config.yaml
n_layer: 13
experts_per_token: 4
d_expert: 112
d_shared_expert: 128
moe_layers: [1, 2, 3, 4, 5, 6, 7, 8, 9, 10, 11, 12]
balance_loss: 0.000969
norm_eps: 1e-05
optimizer: "soap_variant"
lr: 0.00611
beta1: 0.95
batch_tokens: 131072
train_tokens: 458800000
dataset: "wikipedia_en"
Below are experts of layer 9 (counted from 0) of a mixture-of-experts language model. Rows are named router (the router's row for the expert), up (a neuron's input weights, with its number) and show model dimensions 192-255. Each number is 128 + 32 x the weight over its row's rms, rounded and kept within 0 to 255.
After each expert's rows: "comes after" lists some tokens at least twice as common just before its tokens as in all text. This comes from a sample of Wikipedia text that the model never trained on. Tokens count by the router's weight.

# expert 26
router [106  65 144 141 111 127 156 191 181  70 191  97 146 155 132 113 104  66 130 127 104 137 139  61 180 140 103  57 106 162 137  97 185 124 128  89 106 147 113 138  84 110 183  96  87 165 117 154 142 133 158 108 150 151 139 136 112  87 215 113 146 116 132 103]
up17 [ 57 148 137  77 121 160  70 145 155  94  93 129 134 117 154  96 116 165 157  82 180  64 124 156 104 121  59 143  77 119 172  94 197 123 152 129  92  83 145 157 123  86 108 132 128 180 128 152 107 181  67  88 104 156 113 159 113  80 128 162 117 149  93  72]
up18 [141 105  92 207  98 140 138 109  84  95 183 134  71  97  85 170 103  68 184 130 125 156 162 129 160  91 159 137 142 134 138 169 179 136 138 141  99 134  76 146 145 138 164 108 122 104 139 153 144 116 113 176 176 147 157 166 121 111 136 186  87 133 115  78]
up19 [142 117 150 129  81 110 156 163 107 158  63 111 162 157 142 100 150  89 168 117 125 101 145 122 152 123 141 102  61 139 164  99 153 182 117 133 166 144  87 112 140  82 101  89 124  70  83 127 118 112  88  80 108 131 100 159 144 133 193 119 177 119 119 173]
up20 [115 170 131 148 150 154 130 117 124 132 153 108  98 105 115 173 131 201 164 158 109 105 101  66  97  92 177 133  79 151 120 131 181 163  98  82 170  59 133 147 138  59 109 104 127 154 146 101  65 169 145 135 152 146 152 108  75 141 117 121 109 139 102  77]
up21 [143 134 112 139 103 146 125 138  88 140  91 143  99 141 122 104 133  80 133 120 120 163 151 153 115 138 175  87  67 175  95  43 186 105 108  80 154 130 181 153 170 226 111 136  75 182 144 116 171  96 148  67 156 151 197 179 100 117  90 160 161 126 102 112]
up22 [123 130 110 120 112 122 143 133 171 138  89 128 141 130 122  91  92  94 118  68  93 101  94 146 147 142 181 147 127 118 136 155 180  88 150 107  95 106 134  47 106  83 141  74 131 126 139 142 134  69  93 135  53 132  87 100 119 191 106 148 192  68 179 153]
up23 [122 141 148 116 132 155 150  92 149 199 164  83 166 136 156 112 157 140  85 131 131 113  89 151 172 157 178 186 162 125 160 174 138 140 161 149  77 172 100 119 117 147 139 157 103 199 113 148 141  41 159 114  64 154  95 139  63 132  92  84 129 151 153 173]
up24 [107  59 129 165 189 174 164  98 127 128 118 125 114 100 101 153 110  69 116 145  85 124 168 168 131 125 142 115 139 110 131 150 176 125 101  88 146 172  89 142 145 158 111 134 123 151 104 120  72  77  85 132  81 112 141 113 137 147 176 115 183 157 118 179]
up25 [152  80 149 127 113 123  87 149  87 126 115 121  77 112 136 171 106 127 152 133  82 139  98 164 132 187 104 146 159  60 118  94 131  61  68 124 185 121 189 162 193 135 156 107 141  86 136  92 142 139 125 127 134  98 163 125  71 129 158 176 111 134 131 163]
up26 [ 96 189 125 115 193 106 117 103 171 113 123 158 104 179 157 132 133 149 105 175 125 136 171 188 120 163 155 120  91 137 108 117 112  97 108 160  31 145 115 199 107 105 116 139 144 145 106 115 146 138  95 159 154 118  61 148 106  64 105 168 114 137 109 131]
up27 [105 114 176  90 122 109  83 122  79  98 148  93 137  89 142  76  88 137 107 108  81 130 147 168 137 114  99 121 114  99 148  98 124  97 103 158 132  79  70  79 160 111 129 174 105 102 109 180 123 129 152  35 123  95 119 193 146 113 165 106  96 159 116  85]
up28 [133 162 162 131 137 141 100 124 155 149  61  96 166 136  88 136  66 160  94 135  78 141 139  89 147  96 129  89 102 166 159  86 113  65 138 148 109 140 149  88  93 120 134 131 113 146 109 170 184 123  93 148  99 144 137 142  88 108 135 113 160 176 145  99]
comes after: " |", "|", "-", ";", ":", "---|---|---|---|"

# expert 8
router [182 104 161 131 166  72 141 114 111 109 106  87  78 138 159 104  91 140 165 109 167 113 112  21 219 123 161  66 121 170 182  99 119 107  51 170 139 123 154 150  99 146 150 123 153 201 122 161 158 158 147  85  74  98  89 186  94 126 143 129 145 108  88 100]
up20 [112 160  80 150 160 103 133 138 231 195 114 123 170 125 157 166  99  84 187 127 103 124 149 111 111 125 142 148  75 147 187 111 128 150  96 197 140 113  97  52 113  91 115  86 104 119  97 128  65 158 103 121 153 145 167 143  91 128 129 150 145 162 135 124]
up21 [114 176 142  77 125 145 151 115  95 115 146  93 113  90 167 127 156  32 108 146 104  46  87 132 132  97 100 133 158  58  80 137 112 121 121 145  75  74 157  97 140  80 183 153  90  48 131 133 112 150 105 163 188 139 139 112 114 101 110 100 131 138 108 109]
up22 [ 97 138 168 135 148 100 157 118  91 149  97 171  79 126 149 126 135 105 149 141 122 120 121  79  29 129 152 170 162  74 101 129 155 134  95  81  63 128 161 121 104 129 134 141 118 153 108  72 131 114 145 132 136 133 114 121 128 114  91  99 159 143 179 156]
up23 [224  97 143  73 149 122 174  86  63 141 125  83 125 138 121 182 173 122 139 132 128 167 245  91  77 131  77  70 139 107 121 164 158 155 140 148 164 146  86 121 197  98 136 131 182  75 117  97 144  75  85 143 184 135 138  75 123 148 129  81 127 156 140 132]
up24 [113 171 118 164 134 171 102  78 116 118  63 129 138 169 147  66  88 119 161 106  96  88 126  48 144  73  86 117 145 113 158 153 166 156 121 149 130 125 103 143 185 102 118  92 124 115  75 151 101 106 128 131 161 143 145 104 133 129  94  66 180 115 130 144]
up25 [125 130 152 162 150 174  92 131 102 103 136  99 150 172 159 186 188  95 103 138 116  38  84 118 171 123 116 140 108 131 118 104 203  59 100 144 136 119  97 133 143 100  95  59 149 188 171  46 166 143 137 175 143 142 104 147 113  51 137 192 155 118  99  90]
up26 [ 92 119 119 102 159 124 132 138  55 168 122 200 141 125 130 214 178 166  89 154 126  88 187  98 113  80  87 143 178 142  89 138 102 128 163 168 148 101 114 142 138 156 172 127  87 118  78 119 130 140  58  90 121 104 149 125 175 102 188 125 115 120 140 166]
up27 [156 104 119 154 109 148 130  87 126 162 171 150 131 113 125 129  70 178 101 132 212 115 129 167 132 115 106 113 172 186 119 164  98 109  59 116 123 130 145 163 139 176 135 140 109 124  57 115 128 139 156 105 140 122 149 106 111 143 155  96 117 169  84 163]
up28 [137 115 154 118 107 102 139 100 146  90 117 156 123 133 136 127 186 125 123 154 106 106  88  96 157 132 106 109 112 138  84 112 123 143 109 125 136 171 155 133 152 223 102 156  96 126 145 144  92 134 168 197 162 176 111 190 119  81 205 154 116 131  71 179]
up29 [160 126 155 135 192  74 124 141 135 106  89  95 110  88 107 143 149  96 123  89  93  75  77 135 137 113 154 118 143 107  87 168 147 135 157 151 184 190 128 135  56 105 123 101  91 160  88 184 157 176 137 141 108  95 172 159  73 130 136 156  75  82 133 140]
up30 [108 101  64  95 122  99 119 141 133 138 112 126 140 114 147  84 105 107 131  81 137  72 202 171 169 107  86 162 107 146 102 114 158 124  40 163  89 111  81  72 152 151  97 131 150 152  89 203 142 153 129  82 214 114 145 141 114 164  70 134 126 164 167 145]
up31 [186 126 181 114 152  50 126 105  90 153 155  80 108 118 157 136 129 168 171  81  90 145 135  92 122 179 137 138 152 118 129 124 138 118 105 103 116 162 147 163 148 132 166  61 149 113 177 105 127 135 143 145 141 161 144  60  79 142  91 138 194  75 138 127]
comes after: " ", "1", "9", "0", "2", "–"

# expert 19
router [174  98 210 126 146 106 133 151 121  79 143 167 139 102 178 138  96 121  98  84 157  73 135 181 150 126 172 137 112 143 137 163 173 100 106 132 107 108 133  96 111 162 130 115 173 103 100 104 119 133 152 137 146 205 173 163 114  90 113 136 207 166  70  91]
up3 [140  89 124  90 108  45 126 158 181 143 132 144 157 157 168 109 143 114 125 100  95 105 125 162 170 119 120 100 127 151 107 119 132 119 112 153 175  90 115 113  96 112  99 150 152  97 102 144 211 152 146 114 135 110 122 108 162  89 107 163 192  94 184 155]
up4 [ 92  79 152 130 154 169  77 156 130 117 180  89 111  79 140 123  96 120 142  99 170 156 121 162 166 119  90  87 161 174 165 160 160  69 100  85  91 154 127 210 104 103 140 113 119  61 130 171 118  93 171 127 120 137 143 110  75 126 110 108 141 188 116 141]
up5 [146 107 145  96 124 109 152 123 148 156  88 118  81 183 148 113 132 141  76 154 123 119 104 141 200 130  82 103  85 153 136 125 106 128 101 123 226  94 217 108 110 137  91 114 157 151 145 160 134 113 225  85 143 168  97 137 139 114  90 124 168 103 156  66]
up6 [113 150 210 140 111 127 135 147 150 110 125 146 158 193  60  83  88 166  99 201 161 140  64 151 123 171 137 117 156 176 135 135 143  99 118 197 136 110 129 161 105 195 206  85 102 115 160 103 153 180 117 109 111 138 155 133 132 121 119 191 213 138 178 122]
up7 [ 91 159 135 136 179 125 162  91 163 112 147 168 123  81  88  88 126 164 126 102 140 152 150 120  89 136 124 117 140 152 112 120  51  61 152  82 202 140 157 142 169 171  98 121  98 114 105 166 164 136 133  89 152 106 114 111 126  72 115 129 181 191  53 108]
up8 [128 121 106  81 153 152 105 102 157 106 127 140 103  73 201 151 155 191  91 124  84  67 149 149  94 169 143  91 182 139 127  84 109  90  86 118 109 159 146 142 151 125 153 143 137 155 139 145 112  85 136 140 119 166 128 119 111 156 124 132 121 101  70 122]
up9 [ 94 119 137 126 143 102 147 138 145 109 115 154 144 141 121 125 180 125 128 130 155 134 111 158 128 174 130 127 120  76  87 109 131 116 134 133 204 135 101 154 113 104 105 118  33 127 188 108 136 159 118 175 175 105 147 158 140 101 140 155 154  99 107 107]
up10 [151 129 183 155 143 133 139 137  90 134  54 147 134 135 190 143 120 126 138 135 118 119  62 132 114 113 135 123 137 172 133 103  91 139 154  98 139  74 164 153  81 135 116  77 144 124  66 171 175 121 157 100 177 135 129 121  98 151 121 160 113 169  52 120]
up11 [123 126 167 109  95 144 147 171 152  71 147 127 140 167 146 137  92  99 106 117 164 137  98 154 142 191 114 164 152 146 133 101 190 107 122 108 144 152 151 144 143 146  73  78  57  62 138  74 175 124 198  76 126  98  59 171 113  90 127 133 135 100 112 162]
up12 [148 171 134 127 134  88 143 116 152 135  96 102 144 140  77 128 136 132  88 120 135 185 152 114 143 163 123 189 139 149  94  98 122 124  64 107 160 113 131 110 118 177 135 157 147 131 163 189 129 120 145 141 164 105 153 162 145  89 153  74 168 151 110 143]
up13 [162 141  95 111 126 140 112 136 116 195 189 207  61  82 129 160 137 143 132  71  77 126  87 142 142 123  98  97 119  98 100 127 215 107 180 128 159  97 157 139 157 133 115 115 178 131 111 146  88 138 122 117 133 120 172 139  93 136 110 154 120 113 156 135]
up14 [104 156 129 102 161 122 115 132 114 171 115 143 140 131 160 116  84 111 114 107 193 117 114 132 205 117 136  78 146 114 169 164 116 103 143 137 117 153 111  85 122 147 156 117  61 166 125 154 113 158 120 148 145 116 161 109 115  64 136 128 159 183 134 118]
comes after: ",", " the", "-", " of", ":", " in"

# expert 9
router [ 88 140 118 129 111  78 148 132 109 115 146 151 129  96 143 104 112 149 135 167  90 116 152  96 179 105 145  62 115 159 142 161 150 103 168 139 126 100 184 154 109 126 120 141 117 109 128 114 160 146 141  95 204 131 148 163  97 148  88 131 147 132 163  96]
up3 [137 160 139 169 136 126  96 149 102 130 117  88 120 121 145 139 179 134  40 179 148 137 153  97 123 134 113 101 123 140 137  71 177 135 115 163 128  81 158 128  96 103 158 154 162 158 141  91 123 110 119 196 133  99 176 137 169  87  59  63 135 112 137 110]
up4 [128  99 109 184 178 152 101 140 122 148 137 144 130 108 171 126 102 182 101 132 109 141  98 123 110 113 128  82 141 162  88 113 234 126 105  65 161 167 144 110 130 171 132 128 124 133 148 141 148 138 153 123 172 172 170 141 114 120 149 150  74 147 144  73]
up5 [128  52 140 102  94 147  70  65  70  93 193 120 168  88 127 130 137 172 105  85 102 149  82 114 165 156 161 114 137 129 130 116 143 169  98 142  99  62 149 113 151  63 151 145 129 141  83 157 170 145  79 110 113  95 197 156 106  87 119 156 131 128 163 119]
up6 [162 145 104 145  75  84  95  67 129 155 130 158  89  73 114 117 180 164 159  81  59 101 160 163 115 159 120 135  59  99 131 135 148 130 127  97 162 134 143 185  95 132 129 135 124 128 103  77 255 141 125  83 141 134 113 105 167 141  94 103 134  59 118  88]
up7 [132  89 116 134  84 162 152  71 112  18  85 156 165 137 180 174 104  98 153 123 148 110  92 153 102 138 158 117 102 189 110 120 185 135  57 129 146  47 123 173 119 164 144 113 126 153 129 160 153 135 143 170 169 123 111 136 131 103 143 104 116 100  85 138]
up8 [119 101 146  89 152 161 117 149 176 104 171 152 100 150 166 163 138 138 165 170 121 180 126 129 145 132 124 140 152 121 118 135 195 147 166 124  61 106 176  81  58 146 156  91 136 102 136 115  98 118 119 151 140 171 119 168 111 173 179 125 100 129 130 156]
up9 [114 132 135 100  82 143 143 119 153  64 129  71 157 139 148 128  67 127 136  89  88 166  85 166 126 184 136 150 134 124 163  96 118  85 120  92 158 138 179 131 161  99 175 176 141 134 136  88 104  43 115 178  94 132 136 210 150 177 115 105 113 135 130 148]
up10 [141 165 131 133  54  65 110 189 142 115 139 120 105 121 111 121 141 114 134 122 117 185 174 159 114 140 156  91 133 130 108 138 148 148 101 114 109 137 116 147 158 150 127  96 150 122 128 160 170 109 166 160 152 152 148 115 155 138  87 134 123  77 136 124]
up11 [183 133 165 106 108  78 132 134 109 115  82 163 103 110 141 135 106 151 109 116 165  91 148 166 105  91  71 152 111 112 144 102  89 162  92 143  46  85 133  51 121  94 126 147 138 167  64 176 171  83 152 110 115  98 192 171 151 163 152  77 111 169 109 133]
up12 [ 91 111  86 146 141  81 145 122 150  77 158 102  64  89 129 163 157 134 163 194 113 112 112  73  84 111 112 113  77 130 176  90 155 149 186  83  90 153 155 112 179  94  90 123 124  89 120 126 130 114 203 103 131  90 111 119 161 146 126 125 196 110 175 156]
up13 [ 84 118  74 143 113 142 171 136 169 113 139 132  95 124  81 122 159  90  99  62 108  76 105 125 119 175 149 169 114 102 145 109 151 178 138  99 154 103  90  94 133  96 145 121  78  58 102  58 136  97 170 127 150 144 128  83 131 152 108  76 131  61 180 112]
up14 [101 163 100 134  96  74 133  66 172 133 123 141 117 162 133 118 131 125 136 135  64 113  99 147 103 142 151 141  97  82 154 152 144 119  77 114 178 109  97  96 148 113  63  50  97 140 163 121 159 101 170 136 115 164  93 137 158 152 167 126 159  76 108 149]
comes after: "\n", " (", "-", " \"", ":", ";"

# expert 17
router [118 146 115 167 188 122 123 163 103 136 140  86 131 121 138 134 112 126 146  46 130  94 111 146 255 166 126 111 100 117  78  85 167 101  61 107 120  87  73 176 140 112 135 174 108 108 149 175 171  10 134 108  81 162 162 165  60 130 114 143 162 137 138 164]
up6 [145 102 143  22 105 133 102 134  67  86 158 164 178 135 153  95  97  71 165 163 115 115 149 122 138 123 195 132 138 136 143 142  84 119 137 140 130 193 133 119 131 152 144  76 143 108 131 105 177 118 149 103  72 130 123 112 114  76 156 142 164 154 144 186]
up7 [ 98 150 130  52 111 143  92 165 121 151 105 119 145 100 115 176 108 107  66 136 130 125 157 122 132 179 146 117  79 119 101  94  77 138 102 119 130 141  91 131 159 106 178  84  98  73 104 112 121  81 114 134 106  82 153 168  90  85 151  82 135  81 133 149]
up8 [118  94 152  99 134 156 104 122 137 108 137 118 153 113 102 161 125 193 138 162 113 102 135 162 164 118 133 166  95 159 161 100 104 111  52 112  96  79 129 154 134 100 123 119 166 137 139 159  50 172 141 176 110 149 129 137 118 100 126 140 166 213 145 160]
up9 [138  82 108  96 150 114 121 125 131 125  94 157 129 107 192 118 179 155 143  80  77 101 107 179 170 199 170 125 107 137 129 145 136  66 151  58 128 190 176 140 134 118 164 112 123 127 145 137 116 113 163 110 222 188 138 136 129 114 121 109 110 152  88 135]
up10 [144 169 124 125 139 155 132 123 124 108  46 135 165 155 176  93 103 124 118 164 172 119 159 120 124 131 142  96 134 127  94  84 111 135 120 145 149 138  86 148 119 107 179 147 179  83 149 134  65 147 159 126  96 157 157 118 141  82  79 134 138 105  74 137]
up11 [ 92 121 151 171 137 169 158 136 138 109 123 136  90  80 122  97  92 122 147 136 144 106 136 104 151 130 104 105 121 111 102  60 139  89 112 110 103 131  89 149  84  53 126 116 213 138 169 110 178 106 133 104 137 169 127 144  55 127 156 175 128 100 112 126]
up12 [143 101 116  51  90 145 142 132 108 109 121 125 173  52 115  98 132 119 148 124 168 143 129 166 140 161 166 109  94 139 139 152  82  81  95 115 129 109 170 112  95 132 155 187 152 132 110 205 132 115 155 128 164 156 101 149  76  84 136 173 128 151 181 108]
up13 [180 104  98 152  95 147 131 147 137 172  61  80 189 135 141 129 132 159 139 220 105 124 148 138 162 130 119 113  92 103 146  69 103  94 164 124 112 125 149 166  93 150 108 149 130 156 128 141 155 111 154 183 141 148 153  92 123 107 133 115 152 110 113 127]
up14 [146 164 147 141 141 171 139 106 148 127 153 135 122 125  76 152 146 157 152 110 200 149 120 188 158 122 174  93 136  99 137 175 164  79 108 182 150 120 154 111 103 113 118 120  97  85  97 151 154 145 113 165 101 155 134 114 104 155 115 104  65 152  85 142]
up15 [179 170 148 147 181 141 107 110 101 158 114  84  95 115 175 110 118 135 142 117 187 127 138 137 116 171  98  74  85 145 145 163 178 105 144 183 133  93 146  94 136 128 137  99 161 132 185  87 135 152 118 125 141 148 153  80 177 107  90 147 128 132  57  92]
up16 [156  90 139 138  68 122  91 117 102 141 106  95 121  87 122  87 111 117 114 111 112 137 140 152 115 173 147 163  74  54 137 154 123 135 137 210 120 106 160 195  77 176 110 187  91 185 134 105 126 134 108 176 156 137 125 144 126 119 120 149 128 119 118  98]
up17 [129 123 102 132 209 107  99 138  90  82  77 112 122 123 130 114  88 121 112 158 158 107 183 116 106 154 139 117 117 105 120 163  98 119 171 120 178 109 155  64 158 193 199 135 167  87 165 136 142 113 144 132 116 123 101 168 111 140 119 143 130 147 117  98]
comes after: ".", ")", "%", "4", "5", "6"

# expert 4
router [118 110 129 168 174 120 127 119 146 134 248 117 122  82 165 133 130 108 169 102 129 112 121 111 135 122 110  76 104  47  98 102 143 104 109 107 121 119 156  46 128 135 183 178 143 178  74 115 118 180 164 123 171 153 161 156 175 126 140 127  88 151 145 166]
up3 [165 156 140 136 124  89 166 143  62 137 129 135 179 145  91 131 112 130 134  57 123 145 121 109 138 147 174 156  98 166 123 154 209 139 107  99 157 137 174 137 172 103 130 164 140  74 135 131 181 172  96 142 129  99 134 151 138 142 153 113 141  86 131 116]
up4 [106 109  94 116  92 100  89 160 103 119 137 164 111 171 172 163 125 140 128  82 144 128 102  94 170 176 103  86 157 114 142 105 162 114 125 163  89 121 148  99 138 148  71 158 120 139 158  94  85 132 106  84  95 128 111 189 136 129 127 104 100 164 155 198]
up5 [143 168 126 155 114 178 193 124 115 157 134 149  33 124 204  96 137  93 107 145 163 100 129 145  77 140 159 186  79 196 170 175 148 160 160 141 122  96 133 119 108 113 146 106 106 109 104 133  97 117 121 115 172 126  95 111 126 122 154 186 178 146 161 120]
up6 [158 143 157 140 121 137  83  62 142 115 155  77 128  87 124 146 142 151 190  76 143 119 143 113 117 120 128  59 100 121 125 116 226 119 171 163 141  72 121 153 115 150 143 120 153 130 102 135 120 106 168 143 114 133 119 102 131 125 113 169  75 175 128 171]
up7 [109 146 163 151 114 135 116 152 161 124 122 136 106 121 133 147 137 165  80 122  94  91 135  91 129  99 160 170 133 153 134 122 121 150 120 172  89 197 112 120 160  93 110 175 130 117 129 128 159  43 159  82 162 142 117 156 115 142 172 163 103 110 130 104]
up8 [ 96 139  92 135 123 138 191  76 117 112 112  82 138 123  93 108 147 124 123  99  90  82 124 181 146 185 135 174 135 145  92 190 105 136  70 146 154 138 208 130 105 102 179 108  98 156  63 123 151 137 130 139  79  70  79 164 164 114 155  98 137 123  82 125]
up9 [150 106 111 164 131  89 123 147 145 134 128 117  55 158 156 154 138 122 161 152 129 103 115 179 125 135 124 142 147 173 152 173 142 129 140 126 159 125 129  92 111 141 126  69 151 123 100 129  81 128 130 151 166  50  68  87  50 106  64 185 124 165 151 200]
up10 [158 116  58 138 166 124 124 163  96 130 167  71 171 175 156 149  84  85  83  62 109 131 139 131  90  88 101 120 129 122  80 177 135 107 181 132 109 213 105 129 133 151  57 145 157 127 151 125 132  88 151 160  82 104 143 120 149  93 103 158 195 142 176 139]
up11 [149  82 159 106  78 143 132 143 105 110 151 149  73 138 137  97 161  80 107 132 131 154 125 146 117 155 136 163 142  66 141 141 146 153 165 125 102 141 170  99 104 116 144 127  89 137 123 172 119 187 145 138 125 103  98 154 157 129 142  50 103  65 130 120]
up12 [123 108 170  85 156  93 174  86 107 103  98  78 105 139 100 208  87 136 138  98  83 119 178 145 163  79  93 134 133  99 140 119 116  84 151 106  89  93 130  76 153 111 108 162 104 103 101 122 180 128 145 128 127 138 197 185  79 158 144 164  84 102 128 123]
up13 [139 105  78 114 129  76 109 105  83 149 111  91 157  62  85 137 150  89  86 116 160 144 197 119 129 154 122 139 114  90 126 115 140 133 181 165 124 171 105 116 161 198  74  58  82 189  95 183 126  73 144 177 155 154 153  88  94 112 135  50 108 159 121 138]
up14 [173 161 171 134 120  71 162  60 189 185  92 116 135 132 108 131  99 124  81 122 120 148 208 129 112 126 113  97 118  94 112 149 103  62 163 135 100 205 132 148 137 146 134  86 129 195 133 161 104 118 116  74  62 109 119  91 114 152 122 151 160 100 125 142]
comes after: "\n", " |", "==", "-", " the", "==="

# expert 0
router [ 98 170 163 200 156 133 170 149  90 132 138 124 133 124 158 215 104 151 149 132  93 113 162 124 171 126 156  78  58 116  89 174  99  75 176 126 154 112 121 126 139 154  88 101 112 128  99 164 163  80 128 114 163  99 130 134 106  68  82 109 153  87 162 206]
up20 [124 130 121 119 164 101 133 186 126 128 155 161  82 163 147  61 148 203 182 158 140 164 123 102  92  68 124 146  87 142 200 112 109 123 104 124 150 176  99 157  78  83 149 129 105 145 125 109 144  88 154 113 184 195 171 131 101 143 126 126  82 156 146 181]
up21 [189  78 100 202 139 117 153 125 117 121 129 149 146  60  97 151  91 128 150 122 113 145 126 122 155 108 141 139 155 136 124  95  82 186 121 143 108  61 186 177 166 119 132 126 193  95  83 187 118  86 159 203 203 173 167 125 136 166 135 143 115 109 204 143]
up22 [135 199 169 161 183 153 147 120 113 139 111 120 105 144 110 149 138  53 131 127 114 178 172 106 196 143  67 181 162 113 139 130 173 153 168 143 135 116 120 122  72 135 121 140  99  75 162 133 147  74 150 159 127 135 162 123 142 147  97 101 148 111 186 139]
up23 [134  75 209 110 134 117 129 190 136  92 160 164  85 180 133 146 112 133 131  72  94 106 115 142 191 130 125 185 105 137 171 147 134 140 181 124 128 108 117  91  93 139 125 157 147 137 117 152 158 104 156 169 143 110 143 168 105 130 153 145 115  60 111 144]
up24 [130 113 118 165 125 136 107 136 131  96  92 149 186 141 103 105 109 124  97  87 158 162 125 141 130 124  74 105 153 163 119 156 114  58 152 118  79 192 152  96 149  55 139 106 125 132 115 179 111  93 118 100  55 136  88 120  91 131 157  64  97 129 130  93]
up25 [146 127 155 104 179 122 167 138  92  85 125 120 169  75 136 166 136  99 100 113 129 120  69 150 136 100 147 102 128 122 112 141 150 114  47 150 157  73 137 142 177 134 204  97 180 131 106 172  99  89 171 104 137 123 109 143 155 154  90 137 144  77 135 143]
up26 [111 149 149 161  98 106 114 105 154 103 109 109 121  84 113 134 172 127 138 164 163 147 188 138 149  76 153 137  87 150 165 148  86 123 129 149 133 130 146 122 162 136 153  78 134 161 114 141 125 148 128 145 137 109 180 123 178  91 164  97 192  93 187 117]
up27 [137 171 138 137 173 177 160 148 112  87  51 119 177 153  98 114 144 154 114 134 143  51 116 129 153  89  86  42 149 104 127 130 120 119 136  86 121  98 129 147 125  64 132 141 122 184 149 184 147  60 159 175 100 128 139 116 183 126 132 175 143  69  57 128]
up28 [107  68 121  64  89 107 200 129 116 164 125 106 138 112 152  97 120 128 127 196 173  73 154 118 160  92 146  78 109 100 180 104 153 136 130 145 131 123  98 194 120 149 152 106 107 120  93 106 146 122  59 151 133 136 132 135 115  41  87  95  73 113 216 131]
up29 [143 136 146 122 103 170 147 120 106 144 177 125 137 201 140 158 148 127 105 134 145 141 211 105 171  62 123  83 119 159 118 128 121  72 176  89  72 108 141  61 138 122 100  96 140 137 188  61 158 113 108 184 111 110 125 109 115 103 126  93 139 120 153 171]
up30 [141 126 121 144 123 101 133 104 106  72  99 120 154 121 100  81 170 133 131  29  85  91 113 154 133 138 157 102 164 180 170 170  92  84  98 186 136 131 174 146  97 117 144  87 139 157 122 126 155  83 147 106 187 134 129 227  86 141  75 124 141 132 159 190]
up31 [119 131 174 160  78 102  90 107 196 160 136 134 141 124 161 106 132 133  92 130 155 154 136 118  67 110 133  75 164 148 148 133 155  86 117 160 147 118 200 109  87 112 110 143  92 131 139 141 137  92 149 131 108  81 109 100 111 135  60 180 131 141 110 121]
comes after: "0", "1", "2", "5", "4", "8"

# expert 1
router [101 129 144 117 170 134 135 128  93  90 148 157 119 124 103 142 112 160 147 155 139 140 114 108 184 143 161 104  93 147 118 120 129 166 115 127 156 170 198 133  46 125 118 140 176 115 134 159 155 166  89 112 146 109 145 127 127 108 130 117 166 196 116 183]
up0 [101 138 174 124 149 139 129 137 157  82 141  86  93 165  97 100 207 146 108 137 108  88 170 138 126 119 143 141 114  98 137 126 113  73  96 191 152 186 170 168  83 114 135  71 122 147 136 136 139 150  84 194 135 170 113 143  74  96 179 141 197 121 111 119]
up1 [ 85 161 126 135 129 104 158 158  66 136  79 112  95 115 116 156 127 153 163 112 131 100 143  91 162 137 184 119 117 115  87 140 116 117 123 149  68  87 127 149 167 175 153 135 126 104 147  92  96  96 177 103 142 137 133  62 138 165 125 100  80 103 154 183]
up2 [101 110 176 157 170 126 135 166 120 179 121 116 141 141 125 140 128 153  85 101 116 144  98 166  86 151 113 117 156 150 112 142 129 129 127  93 121 113 106 135 171 166 120 162  73 182 138  71  98 149 132 128 138 170 127 118 195  74 190 108  55 108 159 107]
up3 [ 88 128 177 127 197 115 127 138 165  91 173 108 165  93  74 111 136 121  81 100 116 210 133  76 108 195 112 141 132 159 116 113 109 167 123 121 128 164 127 108 146 178 170 162 101 131 134 151  91 157 124 150 122 136 126 153 139 115 114 122 201 210  81 155]
up4 [140 153 107 129 156 110 192  77 115 141  74 110 165 144 157 107 117 125 130 109  94 129 125 116 158 195 129 158 128 145 136 152  93 184 109 132 114 173 117 170 121 196 129  93 103 161 124 144 123 177  72 108 203 142 164 105 101 128 118 169 110 147  78  92]
up5 [110 111 167  93 171 125  60 128 119 112 164 133 106 145  81  65  98 144 175 108 115 175 136 151 171 118 101 138 103 151 119 133 129 206 128 215 129 151 148 104 130 143 122  75 159 150 138 168  97 114 116 101 145 128 179 135 135 159 154 107 160 107 203 116]
up6 [157 138 160 140 148 101 146  71 117 156 125  87 130 161 155 152 128 157 109  95 170 137 201 108 111  92  66 125 139 138  57 189 148 132 140 133 119 170 168 100 126 212  95 133 127 104  97 115 168 143 129 150 160 181 127 122 160  90 142  70  66 115 119 102]
up7 [160 112 128 141 132  79 103 103 143 101 161 198  78 169 198 105  86 111 157 154 128 137 119 110 147 122 142 167 140 150 131 145  96 126 155 134 138  97  69 123  90 143 130 112 118 148 160 103 116 138 127  97 146 118 107 181 136 117 148 101 161 153 151  82]
up8 [121 121 144 135 114  65 112 110 149 122 117 179 134 121 140 107 133 193 153  79  93 119 115 116 117 147 203 130 139 114 121 184 119 101 121 188 137 138 112 156 158 112 177 109 208  68 203  97 132 140 161 138 145 185  93 149 144 116 142 137  69 127 149 147]
up9 [159 150 133  96 103  83 160 171 114 144 142 142 115 119 102 151 152 174 170  53 113 158 124 106 134 144 143 138 139 110 123 160 104 119  93 113 119 189  85 147 114 126 160 146 155 150 177 180 158 169  95 172 216 141 112 141 100  70  93 112 124 144 120 172]
up10 [143 167  72 169 180 179 130 204 129 110 206 165 128  73 121 106 113 102 120 138 144 140 147 132  98 130 163 172 138 118 105  82 182  77 125 113 115 139 145 136 135 130 111 143  91 115  97 153 129 165 137  96  77 121 111  88 129 133 123 151 135 187 117 152]
up11 [124 101 127 118 157 143 113 164 106 146 167 117  92  88 132 106  98 173 147 134  67  78 104 118 133 111 122 103 141 170 130 101  88 126 112 149 129 100  64 149 118  97  88 162  92 145 141 155  91  82 110 122 145 139 171 144  87 151  70 134 115 133  76 157]
comes after: " (", " ", "-", "–", "″", "3"